config.toml
n_layer = 11
d_model = 320
n_experts = 256
experts_per_token = 8
d_expert = 48
d_shared_expert = 128
activation = "swiglu"
moe_layers = [0, 2, 4, 6, 8, 10]
router_score = "sigmoid"
normalize_top_k = false
routed_scale = 0.25
balance_loss = 0.00949
balance_bias = false
shared_expert_gate = true
init_std_router = 0.00655
lr_router = 0.00117
vocab_size = 8192
norm = "rmsnorm"
norm_eps = 1e-06
tie_embeddings = false
optimizer = "soap_variant"
lr = 0.00558
beta1 = 0.95
beta2 = 0.95
grad_clip = 1.0
batch_tokens = 131072
seq_len = 1024
train_tokens = 542000000
steps = 4136
dataset = "wikipedia_en"
Below are experts of layer 6 (counted from 0) of a mixture-of-experts language model. Rows are named router (the router's row for the expert), down (a neuron's output weights, with its number) and show model dimensions 40-79. Each number is 50 + 10 x the weight over its row's rms, rounded and kept within 0 to 99.
After each expert's rows: a language model's description of what the expert responds to. This comes from a sample of Wikipedia text that the model never trained on.

# expert 44
router:44 41 53 39 49 56 44 36 42 73 77 33 56 46 45 37 52 64 45 61 45 46 65 52 36 56 27 64 43 54 62 46 49 40 36 36 31 50 30 59
down0:64 37 56 56 36 50 43 55 47 50 54 23 46 55 47 46 39 64 42 47 44 40 68 32 63 49 55 56 40 50 57 37 36 42 62 45 40 60 53 64
down1:56 46 42 57 29 49 69 69 47 40 57 45 50 72 38 48 37 55 61 61 55 43 61 46 60 40 45 66 30 33 54 56 48 41 45 52 40 55 44 44
down2:47 48 56 53 50 55 28 44 53 49 46 43 51 45 42 54 31 47 35 35 36 51 49 56 57 53 55 50 28 55 44 70 42 64 47 53 44 54 52 74
down3:53 41 53 43 43 50 61 38 51 35 44 51 38 23 36 50 53 55 44 52 41 51 32 47 53 44 53 53 55 69 53 67 33 56 54 37 63 65 62 43
down4:62 34 40 52 58 51 37 69 48 58 49 30 60 25 49 38 39 50 67 57 38 33 51 58 43 63 58 48 48 52 54 37 38 61 50 38 65 69 47 49
down5:51 67 58 37 50 38 68 31 31 58 41 57 39 41 53 57 53 49 43 50 41 71 40 33 59 47 40 35 64 49 42 60 53 42 59 49 44 49 45 74
down6:48 37 57 60 60 46 47 52 35 51 53 52 46 37 33 48 60 56 56 55 46 73 51 47 67 50 51 43 59 41 76 49 38 41 44 39 52 55 51 49
down7:58 49 40 53 46 26 40 47 53 62 43 45 55 46 54 48 42 35 47 65 52 40 56 40 46 61 53 41 51 43 74 59 40 28 32 53 45 39 36 26
down8:57 66 55 36 53 49 44 44 67 55 45 67 49 46 50 48 46 64 47 42 70 40 39 55 43 45 48 48 51 49 36 69 70 38 63 56 36 64 59 62
down9:41 42 41 52 57 47 44 44 52 54 61 32 62 52 57 46 48 50 63 56 52 40 56 52 66 69 49 63 61 50 40 51 49 51 61 55 40 42 64 57
down10:55 61 42 41 52 58 44 51 29 68 40 60 49 59 66 49 44 49 54 52 59 39 34 52 56 62 62 65 38 56 64 63 43 58 72 27 51 47 48 53
down11:42 26 51 36 49 57 45 45 71 46 50 41 41 56 51 51 56 31 60 59 56 43 62 56 44 33 49 53 61 51 42 69 33 45 42 52 54 50 38 47
Digits in numbers. Digits inside multi-digit numbers, especially later digits of years and decimal coordinates such as 57.583051°, 1958–1988.

# expert 45
router:60 23 49 35 54 43 50 36 46 55 65 50 61 45 38 50 61 60 33 44 50 48 53 58 43 60 44 42 31 44 61 46 49 43 38 38 36 67 33 52
down0:59 49 54 49 55 61 41 36 59 53 31 57 34 42 58 58 49 41 31 64 67 39 63 74 84 75 59 63 63 59 63 41 62 67 51 64 61 45 50 46
down1:56 61 46 58 50 42 45 60 44 45 44 44 50 45 59 48 62 56 47 47 63 46 45 61 31 27 49 51 37 44 50 47 40 35 31 66 33 52 60 34
down2:46 36 47 39 22 60 57 67 66 54 65 43 50 43 45 65 46 46 43 69 25 46 42 41 55 44 60 43 29 48 71 56 49 58 52 33 64 46 19 55
down3:59 51 67 46 52 53 52 48 58 39 45 66 51 44 66 47 24 26 68 58 69 66 41 62 22 45 40 47 63 58 31 59 53 42 59 66 58 51 54 57
down4:57 62 17 35 58 34 58 55 47 18 64 46 54 32 51 48 57 26 52 42 40 43 36 37 62 64 44 46 48 38 42 38 49 56 56 60 60 59 53 34
down5:54 50 59 38 32 36 38 45 50 43 47 52 39 37 51 61 39 61 28 50 24 36 43 52 44 59 43 54 46 58 41 40 53 49 59 51 50 44 48 71
down6:66 47 49 47 58 46 43 51 44 43 48 65 50 47 46 55 55 39 34 57 50 46 62 58 69 45 46 40 47 44 44 48 41 45 52 53 45 58 38 45
down7:70 40 78 48 41 46 47 44 21 68 35 38 53 54 59 48 53 66 42 61 62 56 51 48 67 47 38 32 45 39 57 58 31 54 43 52 44 59 48 48
down8:50 75 48 48 36 42 53 68 33 54 60 56 42 67 55 55 53 60 50 52 55 67 50 51 48 49 37 51 55 41 70 46 44 32 30 50 49 62 55 52
down9:50 50 49 46 46 63 49 69 70 62 51 60 61 50 49 51 42 41 41 67 36 41 46 62 33 33 62 45 66 40 39 55 35 46 45 53 56 38 44 61
down10:57 55 43 63 50 45 63 70 39 45 53 69 68 44 58 40 48 48 61 41 55 59 53 45 64 46 47 41 47 52 42 62 56 74 65 45 55 43 45 37
down11:53 29 48 28 30 46 50 56 50 31 52 54 55 61 43 58 46 65 60 35 31 50 52 62 31 35 42 55 44 48 64 50 42 41 57 52 54 44 38 63
Mid-word fragments. Inner word pieces of proper names and words, especially mp and pp (Templars, Temps, Giuseppe), and plural s endings.

# expert 31
router:44 43 50 31 38 66 41 44 47 50 55 39 40 46 38 38 59 52 39 61 54 45 47 54 50 61 43 56 35 50 53 62 62 46 30 39 40 53 27 54
down0:62 52 42 51 56 35 50 60 56 24 61 37 45 54 56 54 52 36 63 37 28 57 53 37 19 66 64 63 58 56 57 51 57 59 62 38 60 57 50 46
down1:50 60 40 51 62 55 57 53 37 55 51 51 44 50 50 58 30 55 62 40 65 35 61 33 56 53 61 49 69 58 63 63 48 54 66 65 44 46 62 44
down2:53 55 48 57 37 57 52 40 54 55 55 53 48 49 42 52 63 53 39 62 38 54 59 58 53 53 54 52 51 55 57 33 62 66 42 51 55 37 64 55
down3:30 42 60 56 55 33 37 42 49 59 58 46 53 53 61 52 46 56 40 41 41 59 74 54 46 52 53 72 46 47 48 60 34 40 41 40 51 52 51 61
down4:44 41 40 32 58 55 61 64 54 56 58 44 55 51 63 64 75 36 60 44 49 53 51 42 38 36 47 55 56 48 45 54 55 36 57 34 61 48 60 63
down5:68 45 37 56 48 38 51 60 57 53 53 48 43 62 51 67 50 51 51 63 35 59 43 66 40 54 56 49 42 36 62 41 52 51 51 39 70 62 36 50
down6:53 53 54 57 64 60 48 35 46 62 31 52 56 47 64 46 68 36 34 45 55 39 43 42 50 45 60 36 49 57 60 52 26 56 66 51 61 60 56 57
down7:75 41 50 46 61 70 57 39 54 46 50 51 47 54 58 41 66 35 45 52 61 76 64 41 67 43 59 52 51 42 50 46 44 42 40 44 29 33 59 44
down8:63 60 78 46 54 51 26 52 46 49 50 62 40 67 57 59 39 44 47 75 51 47 49 32 44 53 52 48 42 42 45 61 44 37 50 53 44 62 52 62
down9:37 48 65 43 51 52 49 37 59 61 67 36 40 47 42 53 52 53 43 64 53 47 52 56 45 63 50 61 57 66 42 42 57 65 53 42 55 43 53 64
down10:68 49 51 54 41 42 62 49 65 51 42 47 51 30 60 70 55 46 46 48 47 40 51 50 53 88 53 46 47 56 51 52 50 43 20 50 39 66 41 51
down11:35 75 43 44 47 52 67 41 39 39 68 58 27 49 57 55 46 58 61 51 32 57 50 46 80 48 42 44 54 56 62 45 32 49 44 47 46 52 55 42
Digits in stat tables. Digits starting numbers in football statistics tables and career lists, especially leading 1 or 2 in appearance and goal columns.

# expert 26
router:51 21 56 19 44 50 54 45 48 51 67 45 46 43 31 43 50 52 41 53 39 43 58 48 35 55 47 44 42 50 48 46 50 41 39 50 30 51 27 55
down0:49 59 45 52 41 45 50 47 55 51 46 27 56 50 58 52 40 40 62 36 56 45 56 42 36 52 41 42 48 60 63 40 61 44 32 34 50 49 67 53
down1:53 46 57 41 64 45 52 58 49 63 54 48 43 50 57 49 48 54 57 50 58 49 49 59 44 53 48 63 42 51 49 33 47 47 51 50 71 52 67 59
down2:82 71 54 32 41 54 66 54 51 57 50 47 73 22 66 50 58 51 53 38 37 79 56 36 34 53 68 31 69 52 36 47 56 59 43 51 49 34 64 48
down3:65 46 41 55 53 49 49 55 41 46 36 63 47 56 39 50 50 76 37 66 59 52 55 50 38 56 39 37 71 47 53 55 42 45 36 54 47 48 67 39
down4:50 45 34 50 47 52 45 44 38 41 32 59 66 56 62 25 54 45 57 56 56 53 58 48 56 53 49 52 63 47 73 36 32 66 27 43 43 49 54 47
down5:49 29 41 67 55 47 56 51 43 57 45 56 56 42 49 29 49 34 45 61 47 68 59 58 30 50 46 59 43 59 59 56 37 33 54 46 42 41 53 58
down6:29 22 82 51 52 36 36 51 60 60 60 53 46 24 50 45 60 49 44 40 36 73 33 56 72 54 49 38 41 53 58 42 27 41 30 48 45 46 57 62
down7:49 53 39 53 56 63 52 40 52 44 51 38 35 43 37 53 60 55 65 63 40 60 47 44 52 29 43 65 40 31 55 52 49 39 43 25 62 45 30 39
down8:42 53 49 44 24 25 61 34 49 26 49 39 43 35 70 50 47 46 64 55 32 44 46 55 59 58 38 56 60 42 42 66 50 44 52 37 59 53 47 46
down9:42 50 33 53 67 63 64 45 44 63 50 27 49 56 43 53 54 48 45 54 46 49 68 45 55 56 50 52 45 40 34 64 44 39 42 33 40 42 54 60
down10:45 63 40 47 52 44 48 49 63 63 42 38 63 44 48 37 62 55 53 41 46 36 50 36 59 54 56 48 52 25 45 57 47 43 50 44 42 43 43 58
down11:46 55 43 66 73 61 42 37 62 45 56 86 48 40 45 44 55 54 41 41 51 56 57 40 37 62 58 58 48 57 49 62 50 60 50 55 48 45 57 38
Noun-forming suffixes. Suffix pieces ending nouns, such as -age in teenage, -ship, -ity, -tion, and plural s, mostly mid-sentence.

# expert 25
router:48 40 40 35 53 44 41 62 51 55 65 47 46 42 43 51 53 47 57 40 53 57 33 51 50 65 43 61 49 49 45 53 67 55 37 39 30 56 53 38
down0:47 42 50 57 56 52 34 42 59 45 47 47 60 55 35 51 41 55 49 35 51 40 41 44 51 66 49 66 41 48 38 49 69 61 50 58 49 28 53 45
down1:42 45 47 66 62 47 42 60 51 46 47 40 62 56 41 64 52 50 56 59 65 45 28 40 51 43 58 50 51 39 50 60 28 37 25 53 38 45 56 46
down2:27 54 46 54 55 54 62 51 52 52 46 56 59 57 46 60 32 48 39 68 47 62 40 43 62 47 52 58 60 54 42 52 54 45 64 39 48 67 56 54
down3:53 50 49 57 47 41 39 41 54 60 39 52 48 52 72 56 71 61 73 77 41 48 59 48 42 44 66 54 53 75 57 56 73 42 32 37 44 55 49 44
down4:52 59 62 64 58 43 56 39 45 55 71 45 43 38 54 48 36 44 65 37 44 52 43 59 50 53 67 66 45 54 42 27 53 52 62 57 32 44 47 58
down5:30 46 55 60 41 48 58 49 54 43 49 43 28 47 49 37 40 55 55 35 48 67 57 55 28 41 54 47 57 47 41 54 40 48 75 53 65 43 64 38
down6:67 57 47 38 57 50 52 35 44 36 58 46 45 31 51 49 46 39 41 45 42 61 50 55 54 48 45 49 52 74 56 48 48 65 75 58 39 65 52 63
down7:45 55 45 50 76 35 60 59 50 55 54 45 48 52 53 40 39 51 41 52 51 48 62 56 37 63 53 44 46 44 58 49 61 55 31 49 55 54 55 51
down8:63 42 34 44 51 66 47 33 40 54 41 44 67 52 57 53 41 49 48 47 51 45 60 60 43 68 35 50 40 65 66 45 36 58 34 52 33 48 40 53
down9:35 43 35 40 64 58 44 49 47 51 53 47 66 45 45 52 41 50 53 58 58 43 54 43 49 64 41 51 47 54 43 51 64 53 71 34 40 64 66 68
down10:52 42 43 53 51 59 74 47 36 49 49 43 59 33 53 48 47 39 51 42 51 53 46 60 33 18 45 52 60 54 50 59 34 32 57 59 46 50 39 40
down11:45 31 30 51 55 35 42 59 26 38 46 66 39 45 67 61 43 47 46 42 49 39 44 45 53 35 58 44 49 62 56 48 35 41 53 62 62 58 48 62
Prepositions and particles. Prepositions and verb particles after verbs, e.g. into, away, off, to, plus spaces in heights like 6 ft 0 in.

# expert 29
router:53 40 52 30 31 33 52 46 46 48 65 51 50 44 40 39 52 58 62 46 61 53 53 51 44 65 47 58 39 45 41 67 66 38 32 49 48 56 40 50
down0:44 59 53 53 46 39 52 47 60 45 66 39 51 74 29 64 46 45 47 53 43 50 56 59 40 42 70 45 42 56 55 37 50 58 53 58 52 73 48 34
down1:51 62 47 48 55 45 33 47 41 57 52 37 48 60 41 66 68 44 49 43 42 50 48 58 60 52 70 40 46 53 69 56 36 41 53 38 57 31 61 58
down2:55 58 45 68 51 40 53 35 34 47 45 51 45 57 46 63 40 68 58 30 41 48 54 44 40 66 52 50 50 62 43 40 53 71 81 49 56 54 40 45
down3:36 54 42 57 47 36 46 49 45 63 58 53 61 54 41 44 63 53 32 54 60 56 65 51 46 51 80 52 43 54 53 41 31 42 46 38 44 53 52 55
down4:72 31 59 58 51 39 50 59 59 45 52 69 43 49 52 59 46 40 60 53 24 41 43 44 49 55 56 50 50 43 32 50 46 60 88 63 48 57 43 58
down5:39 68 74 64 61 52 43 56 61 64 26 42 48 61 52 49 38 41 51 50 68 50 61 54 48 40 48 34 34 46 41 38 47 59 55 32 38 45 41 58
down6:53 44 56 73 52 60 45 53 55 51 51 38 54 46 25 39 57 49 59 45 41 62 34 51 42 49 41 45 55 31 49 57 47 32 48 52 45 44 60 61
down7:65 61 50 65 52 29 44 51 39 55 64 51 47 58 74 44 50 35 54 52 37 47 51 59 52 35 63 60 57 59 59 44 47 35 54 48 57 45 50 66
down8:55 47 52 60 48 60 39 58 44 55 47 51 50 59 25 50 45 55 43 41 64 50 55 44 37 49 66 62 60 42 58 37 46 60 44 52 40 61 53 27
down9:41 53 59 47 54 51 45 54 64 43 32 47 47 51 60 41 67 52 50 51 63 53 76 61 26 53 50 55 56 51 39 39 67 60 45 49 57 29 50 55
down10:45 49 72 56 48 46 39 64 40 50 58 58 58 41 59 47 52 66 49 52 72 56 42 40 56 50 58 45 39 57 68 48 51 49 62 53 46 50 56 43
down11:56 58 48 55 46 50 71 49 67 48 59 72 56 33 45 45 49 54 54 39 41 58 61 38 54 49 41 55 54 42 55 49 29 45 62 46 55 64 24 40
Verbs after modals. Base verbs after to, would, can or not, such as be, make, take, qualify, have; also some unrelated name fragments.

# expert 14
router:34 35 52 32 55 52 39 76 52 60 62 44 35 48 42 39 63 54 40 54 44 55 46 49 30 72 32 61 53 35 48 57 55 50 26 43 53 57 41 50
down0:64 48 44 50 42 57 42 56 60 34 56 57 45 71 30 50 50 42 49 55 28 59 49 33 37 32 70 44 58 77 47 60 42 49 64 64 57 62 45 42
down1:45 66 55 41 46 53 36 52 49 41 54 52 34 45 55 54 52 48 41 55 18 49 48 47 44 41 39 36 44 37 60 55 43 50 46 42 52 58 48 33
down2:50 63 27 63 50 38 67 60 49 35 65 57 53 59 53 37 55 50 38 59 69 44 40 51 53 64 48 30 54 47 67 48 29 48 21 53 45 43 63 27
down3:50 43 54 56 59 52 43 23 38 43 49 54 53 40 52 52 58 50 51 56 49 60 56 38 62 44 38 44 53 47 57 39 50 39 46 36 62 50 54 52
down4:41 42 49 49 55 43 64 63 55 53 46 46 52 57 50 54 46 48 48 46 74 23 66 42 46 56 35 52 42 53 51 34 47 57 51 38 39 48 52 49
down5:57 51 57 37 57 57 51 49 62 42 40 44 65 50 44 46 55 57 42 62 61 32 50 43 59 52 43 59 59 46 45 61 66 47 69 52 49 50 63 41
down6:33 52 55 52 54 60 58 51 51 41 49 46 56 48 58 63 44 65 30 46 50 54 29 61 54 47 56 45 37 65 42 59 61 51 61 55 62 40 50 51
down7:51 56 56 36 37 48 39 41 51 44 50 60 48 57 44 74 38 48 64 60 45 59 35 65 43 52 60 49 48 47 60 55 41 56 55 53 50 48 55 51
down8:33 66 61 51 65 70 38 63 40 46 54 64 42 52 48 50 32 45 50 57 52 44 30 62 57 41 56 34 43 36 49 44 50 51 26 37 45 62 59 47
down9:46 52 50 48 59 47 48 50 65 41 61 48 72 37 37 42 34 45 44 43 56 47 21 50 35 48 31 53 49 44 46 46 51 58 38 49 71 50 46 54
down10:52 39 53 36 46 30 74 56 41 31 54 42 26 35 62 55 52 51 48 55 48 60 65 39 45 46 51 58 43 41 64 58 47 46 44 31 37 27 46 57
down11:45 45 46 40 38 57 43 42 58 49 34 45 47 64 40 49 51 57 60 46 44 48 50 53 51 40 49 50 39 57 63 66 47 55 17 63 39 37 54 57
Taxonomy and Latin endings. Latin-like word pieces and line breaks in biological taxonomy lists, such as -idae, -ensis, Polyphaga, plus list punctuation and years.

# expert 5
router:42 39 32 41 56 44 28 56 55 65 68 43 45 41 54 29 60 52 52 54 65 52 47 49 40 61 48 53 55 44 44 47 77 42 26 33 27 61 54 45
down0:61 37 35 41 59 47 58 59 44 52 49 57 54 38 55 40 59 55 53 48 45 45 54 64 53 66 46 66 59 59 54 44 55 46 44 57 40 37 61 46
down1:63 38 26 52 62 46 53 49 41 48 25 42 53 33 49 47 66 32 48 58 40 62 58 46 40 59 57 30 41 50 37 51 56 41 23 55 64 36 54 63
down2:40 46 33 27 59 41 33 63 47 50 50 42 61 46 46 45 44 45 79 58 55 47 50 58 58 62 53 55 49 32 70 51 59 55 57 48 49 68 61 23
down3:40 65 32 46 53 39 46 53 60 60 53 45 63 51 21 55 60 55 57 42 48 45 41 59 51 58 74 52 50 40 61 30 54 53 53 58 53 55 41 43
down4:68 62 52 54 47 47 30 42 53 51 59 29 66 50 51 52 46 55 46 68 74 56 40 37 38 49 52 56 45 52 58 50 54 39 54 45 60 57 55 67
down5:44 51 53 45 46 57 53 41 68 56 62 42 67 51 51 48 44 52 42 40 35 44 40 63 42 54 47 58 53 48 45 63 45 29 52 35 64 55 47 49
down6:35 52 60 42 54 56 46 58 51 50 45 60 65 70 42 39 72 41 56 54 61 49 54 53 60 48 58 60 48 62 63 49 70 27 44 58 73 60 46 60
down7:49 59 55 50 50 49 52 32 53 42 60 43 56 52 53 55 53 37 67 51 38 57 20 40 49 60 59 63 68 67 58 44 52 59 61 33 46 60 38 56
down8:62 67 55 44 48 37 50 28 45 48 39 49 47 34 53 37 41 66 32 38 49 48 48 39 63 60 41 44 44 60 49 64 48 52 68 50 33 53 56 49
down9:35 67 49 42 54 50 46 53 61 52 40 42 51 52 49 54 66 46 69 60 53 41 53 58 42 53 45 52 46 61 52 39 65 39 37 27 45 52 42 34
down10:71 42 42 49 47 35 42 60 61 52 56 46 57 48 55 46 37 50 60 56 51 41 65 35 38 40 47 46 41 60 63 46 47 47 58 51 25 60 76 40
down11:59 46 40 47 35 55 37 50 54 55 30 60 50 52 56 56 57 47 52 58 69 46 48 64 62 45 54 66 40 56 62 48 41 52 60 35 43 37 51 42
Table cell spaces, mid-word pieces. Empty spaces and pipes in results and election tables before numbers, plus inner word pieces like part-ic-ipant, ex-act-ly, start-ing.

# expert 57
router:44 30 48 22 46 58 43 44 33 58 66 43 43 59 29 53 45 43 49 53 56 45 40 43 40 61 46 47 44 50 62 51 59 49 34 28 28 41 39 45
down0:50 44 35 49 26 58 69 33 41 51 67 33 33 45 58 76 69 46 62 62 53 56 35 30 58 56 48 44 48 48 41 62 54 58 44 63 56 48 56 28
down1:36 67 45 30 51 46 29 49 32 47 52 59 42 65 43 49 76 54 43 52 58 42 49 36 67 50 65 40 58 39 58 57 56 68 66 45 30 40 53 47
down2:58 59 59 44 39 65 55 50 56 35 48 24 58 52 28 45 68 44 63 51 52 51 44 42 56 53 42 44 43 54 42 33 49 41 46 61 60 52 41 38
down3:51 62 58 54 48 40 38 47 50 32 54 62 61 46 45 50 40 41 61 63 59 47 59 49 38 64 63 62 49 60 55 44 23 61 55 39 52 45 56 64
down4:51 63 40 60 36 40 56 32 73 51 55 63 43 53 44 48 47 49 52 47 58 36 43 42 47 45 49 61 52 45 58 49 38 51 61 39 19 48 55 62
down5:50 77 57 50 69 48 50 67 43 55 61 45 48 57 61 55 55 58 58 43 62 42 66 48 39 62 31 57 51 41 38 60 44 29 45 49 59 41 62 38
down6:43 51 56 51 50 68 43 53 42 50 47 57 39 63 59 51 53 43 73 49 45 60 47 57 64 54 33 67 32 59 51 63 46 45 24 38 37 47 47 63
down7:72 56 40 68 59 40 42 57 45 50 47 71 59 65 48 54 53 51 50 47 63 51 45 47 52 50 42 21 57 59 28 51 54 58 45 36 27 52 39 52
down8:34 45 62 60 57 46 45 47 52 50 51 47 50 49 45 54 64 25 42 49 28 61 68 51 50 52 57 46 76 63 39 39 46 49 51 55 65 40 55 45
down9:55 54 67 47 55 37 48 44 53 61 57 43 52 42 44 76 45 49 51 59 43 37 58 43 51 34 41 49 43 56 46 54 50 61 63 70 54 43 54 49
down10:36 52 37 65 60 45 53 39 55 41 36 55 61 56 65 69 52 19 41 48 56 55 56 45 51 57 55 48 49 35 55 41 40 58 75 53 54 44 61 43
down11:58 44 46 66 35 47 37 54 49 46 31 58 42 57 65 37 42 45 65 49 59 46 43 36 36 54 66 57 62 34 56 58 26 57 65 62 59 47 44 37
Name pieces and first names. Pieces inside proper names and common first names, such as Sir, Steve, Jack, Kirmington, Russia, Mount, Star Trek.

# expert 55
router:31 47 55 44 49 39 41 57 55 47 78 39 40 46 55 46 68 71 52 61 68 46 45 41 45 62 44 53 35 40 41 68 59 49 36 56 55 63 51 50
down0:49 61 47 51 26 31 52 48 44 53 58 44 58 55 61 54 41 61 39 49 40 47 58 43 59 57 32 58 53 55 55 50 36 58 80 46 42 52 53 55
down1:48 51 60 42 26 60 28 34 35 45 42 58 58 45 64 58 55 50 38 52 49 39 51 70 38 31 52 48 66 52 58 60 58 52 23 41 47 69 54 45
down2:49 59 71 39 49 61 38 46 38 61 47 65 53 53 52 61 53 39 47 42 56 51 46 42 55 44 52 67 62 69 33 52 58 40 63 73 54 58 36 57
down3:54 58 69 50 45 51 71 59 49 47 63 48 63 57 33 37 48 45 35 74 55 45 45 49 56 37 47 40 45 51 54 63 50 52 50 50 58 26 41 38
down4:28 64 56 66 42 50 32 54 34 41 44 44 38 43 53 51 58 59 50 29 47 60 48 33 57 48 27 45 64 60 49 37 45 59 46 65 45 51 75 60
down5:33 61 37 41 60 63 47 59 30 42 61 41 64 65 48 62 43 44 56 49 42 61 45 39 58 58 39 56 61 53 43 54 54 38 78 63 68 57 63 46
down6:49 41 72 51 61 47 32 57 74 56 72 36 50 39 46 47 74 42 45 72 39 57 42 66 44 56 62 51 49 42 62 51 42 41 11 37 61 46 43 39
down7:49 48 47 61 42 38 44 46 44 46 47 50 42 23 37 46 49 60 48 59 52 44 56 48 46 43 42 45 49 64 65 70 61 57 56 51 45 36 43 46
down8:37 53 47 27 47 42 46 54 50 41 54 42 54 67 37 52 55 43 75 34 56 53 55 55 64 26 56 60 46 69 72 51 47 46 61 58 35 35 42 50
down9:30 42 61 39 60 26 46 52 54 34 64 42 56 47 41 55 50 58 34 59 36 48 45 47 47 37 42 58 59 50 48 50 48 36 42 43 46 46 36 38
down10:50 58 69 60 64 45 46 61 44 42 49 49 43 32 42 46 57 62 38 37 38 45 37 49 57 49 57 52 37 56 52 44 48 50 55 56 58 43 53 42
down11:58 46 42 51 62 43 60 50 43 42 55 53 49 59 38 55 40 60 55 48 58 30 53 56 52 34 43 38 56 53 49 59 52 50 54 57 35 37 65 53
Latinate word middles. Middle and suffix fragments of Latin-derived words, e.g. possi-bil-ities, convi-vi-al, -ulation, -tion, -bility.

# expert 4
router:33 49 51 29 40 43 44 55 50 54 50 46 37 47 43 39 54 66 43 62 55 45 52 39 47 60 41 62 50 33 42 58 58 41 36 34 37 58 38 31
down0:45 49 52 60 56 40 40 32 49 47 67 46 48 59 55 51 42 43 61 56 58 45 66 54 56 52 49 46 44 63 50 36 40 59 57 54 34 43 64 45
down1:42 65 54 50 48 54 64 68 52 58 46 57 62 52 42 36 51 57 55 45 47 70 51 49 51 51 70 56 57 73 39 64 41 38 49 68 61 34 63 48
down2:62 69 50 53 46 46 65 54 51 47 49 43 44 48 31 40 42 44 42 54 57 56 52 54 55 43 58 58 28 47 55 31 49 48 40 47 41 54 38 40
down3:65 35 64 50 63 44 47 44 45 44 45 36 48 59 43 53 45 45 37 66 72 53 40 50 58 51 68 38 73 38 54 64 51 56 58 56 48 40 36 56
down4:57 40 34 58 53 63 49 51 52 51 74 46 69 66 43 62 66 60 50 36 36 60 45 61 43 70 49 59 47 34 41 45 44 58 49 60 51 36 44 45
down5:38 53 41 49 46 55 39 54 59 63 51 62 51 27 67 61 63 48 56 55 38 40 54 38 39 23 62 34 42 49 43 55 63 39 69 54 41 38 45 43
down6:39 54 51 53 45 53 47 35 50 57 45 58 47 54 34 47 71 57 60 57 33 55 48 47 59 54 58 66 67 50 49 71 52 56 61 45 40 38 55 40
down7:62 64 44 45 59 51 57 61 39 63 61 35 44 39 49 40 36 45 47 42 58 34 57 54 59 49 40 34 47 41 58 74 45 49 51 58 52 62 53 52
down8:49 47 55 46 36 49 52 43 48 49 49 46 41 52 55 54 49 30 47 51 46 65 51 42 45 42 40 41 44 54 40 44 60 45 61 52 64 34 33 62
down9:43 47 57 60 41 53 64 47 49 49 61 46 33 78 59 62 51 50 41 41 42 68 51 69 68 55 42 46 50 63 55 50 48 34 63 47 58 48 53 69
down10:70 47 34 39 41 48 48 49 56 59 40 59 60 41 50 60 41 44 54 46 53 61 56 60 33 64 51 70 30 60 62 40 46 43 24 53 67 73 54 39
down11:60 48 46 56 44 62 42 47 48 59 53 44 56 68 57 60 39 71 57 56 57 61 39 51 60 48 43 67 55 45 50 50 37 55 67 63 40 37 50 61
Year after "in". The space or first digits of a year right after "in" in biographies and histories, like "in 1979", "in 2012", "in 2011".

# expert 46
router:41 43 44 32 37 42 51 53 45 67 81 51 49 43 36 46 64 42 31 62 63 57 57 45 45 63 47 45 48 41 54 35 52 51 20 25 35 57 37 63
down0:57 51 60 44 70 57 42 63 39 61 52 44 60 61 55 66 57 71 43 45 63 50 53 23 41 46 48 69 20 42 53 41 71 65 61 37 53 60 67 57
down1:37 48 58 75 39 58 46 42 57 44 58 52 48 69 46 55 54 38 64 49 42 57 57 47 52 47 34 52 42 43 44 55 30 40 38 35 54 43 46 58
down2:62 63 39 56 51 54 42 56 40 60 70 63 39 54 64 64 55 56 63 48 39 47 71 51 34 57 64 54 70 44 44 50 58 55 43 40 43 35 61 51
down3:59 61 67 62 64 59 67 68 67 57 35 64 58 39 54 63 41 40 65 49 33 61 62 42 53 64 62 34 64 50 69 48 56 50 56 47 68 43 45 48
down4:73 54 51 50 58 31 70 48 50 55 53 32 45 44 63 50 55 74 64 51 41 49 36 47 55 39 63 48 50 58 42 69 55 51 59 58 58 45 46 39
down5:64 38 41 61 54 65 43 54 46 61 59 67 38 56 25 58 68 65 49 66 37 56 49 48 52 50 67 55 42 54 68 46 59 51 53 61 49 56 42 46
down6:46 75 45 56 33 37 45 53 48 47 58 43 53 48 42 47 40 67 63 60 42 38 58 27 52 33 36 51 58 32 58 39 44 59 36 31 78 56 59 43
down7:31 34 62 55 57 54 44 46 58 52 41 47 39 43 35 49 52 53 58 50 38 61 37 44 43 69 40 35 35 65 42 52 65 69 82 74 47 61 66 59
down8:57 61 54 61 28 51 41 58 60 54 60 46 35 24 57 41 49 42 39 38 59 53 49 52 48 44 46 47 46 32 38 30 47 52 37 37 51 60 46 35
down9:48 38 65 42 49 50 56 51 46 58 51 58 35 63 43 54 59 51 29 45 48 55 41 59 55 51 40 62 37 31 37 55 40 54 46 35 53 49 40 67
down10:41 48 51 51 53 47 45 47 57 48 38 67 54 68 38 52 57 69 53 45 62 44 46 63 48 69 62 39 66 57 45 38 38 56 53 40 46 62 75 51
down11:58 44 51 41 49 48 56 72 55 47 45 52 51 76 43 47 38 55 60 45 53 48 58 46 49 64 62 61 62 58 38 45 60 43 74 38 66 56 66 44
Military titles and ordinals. Tokens after "the" in military and honours contexts, like "Commander of the 358th Brigade", "Knight of the", "Revolutionary", "Army", "Infantry".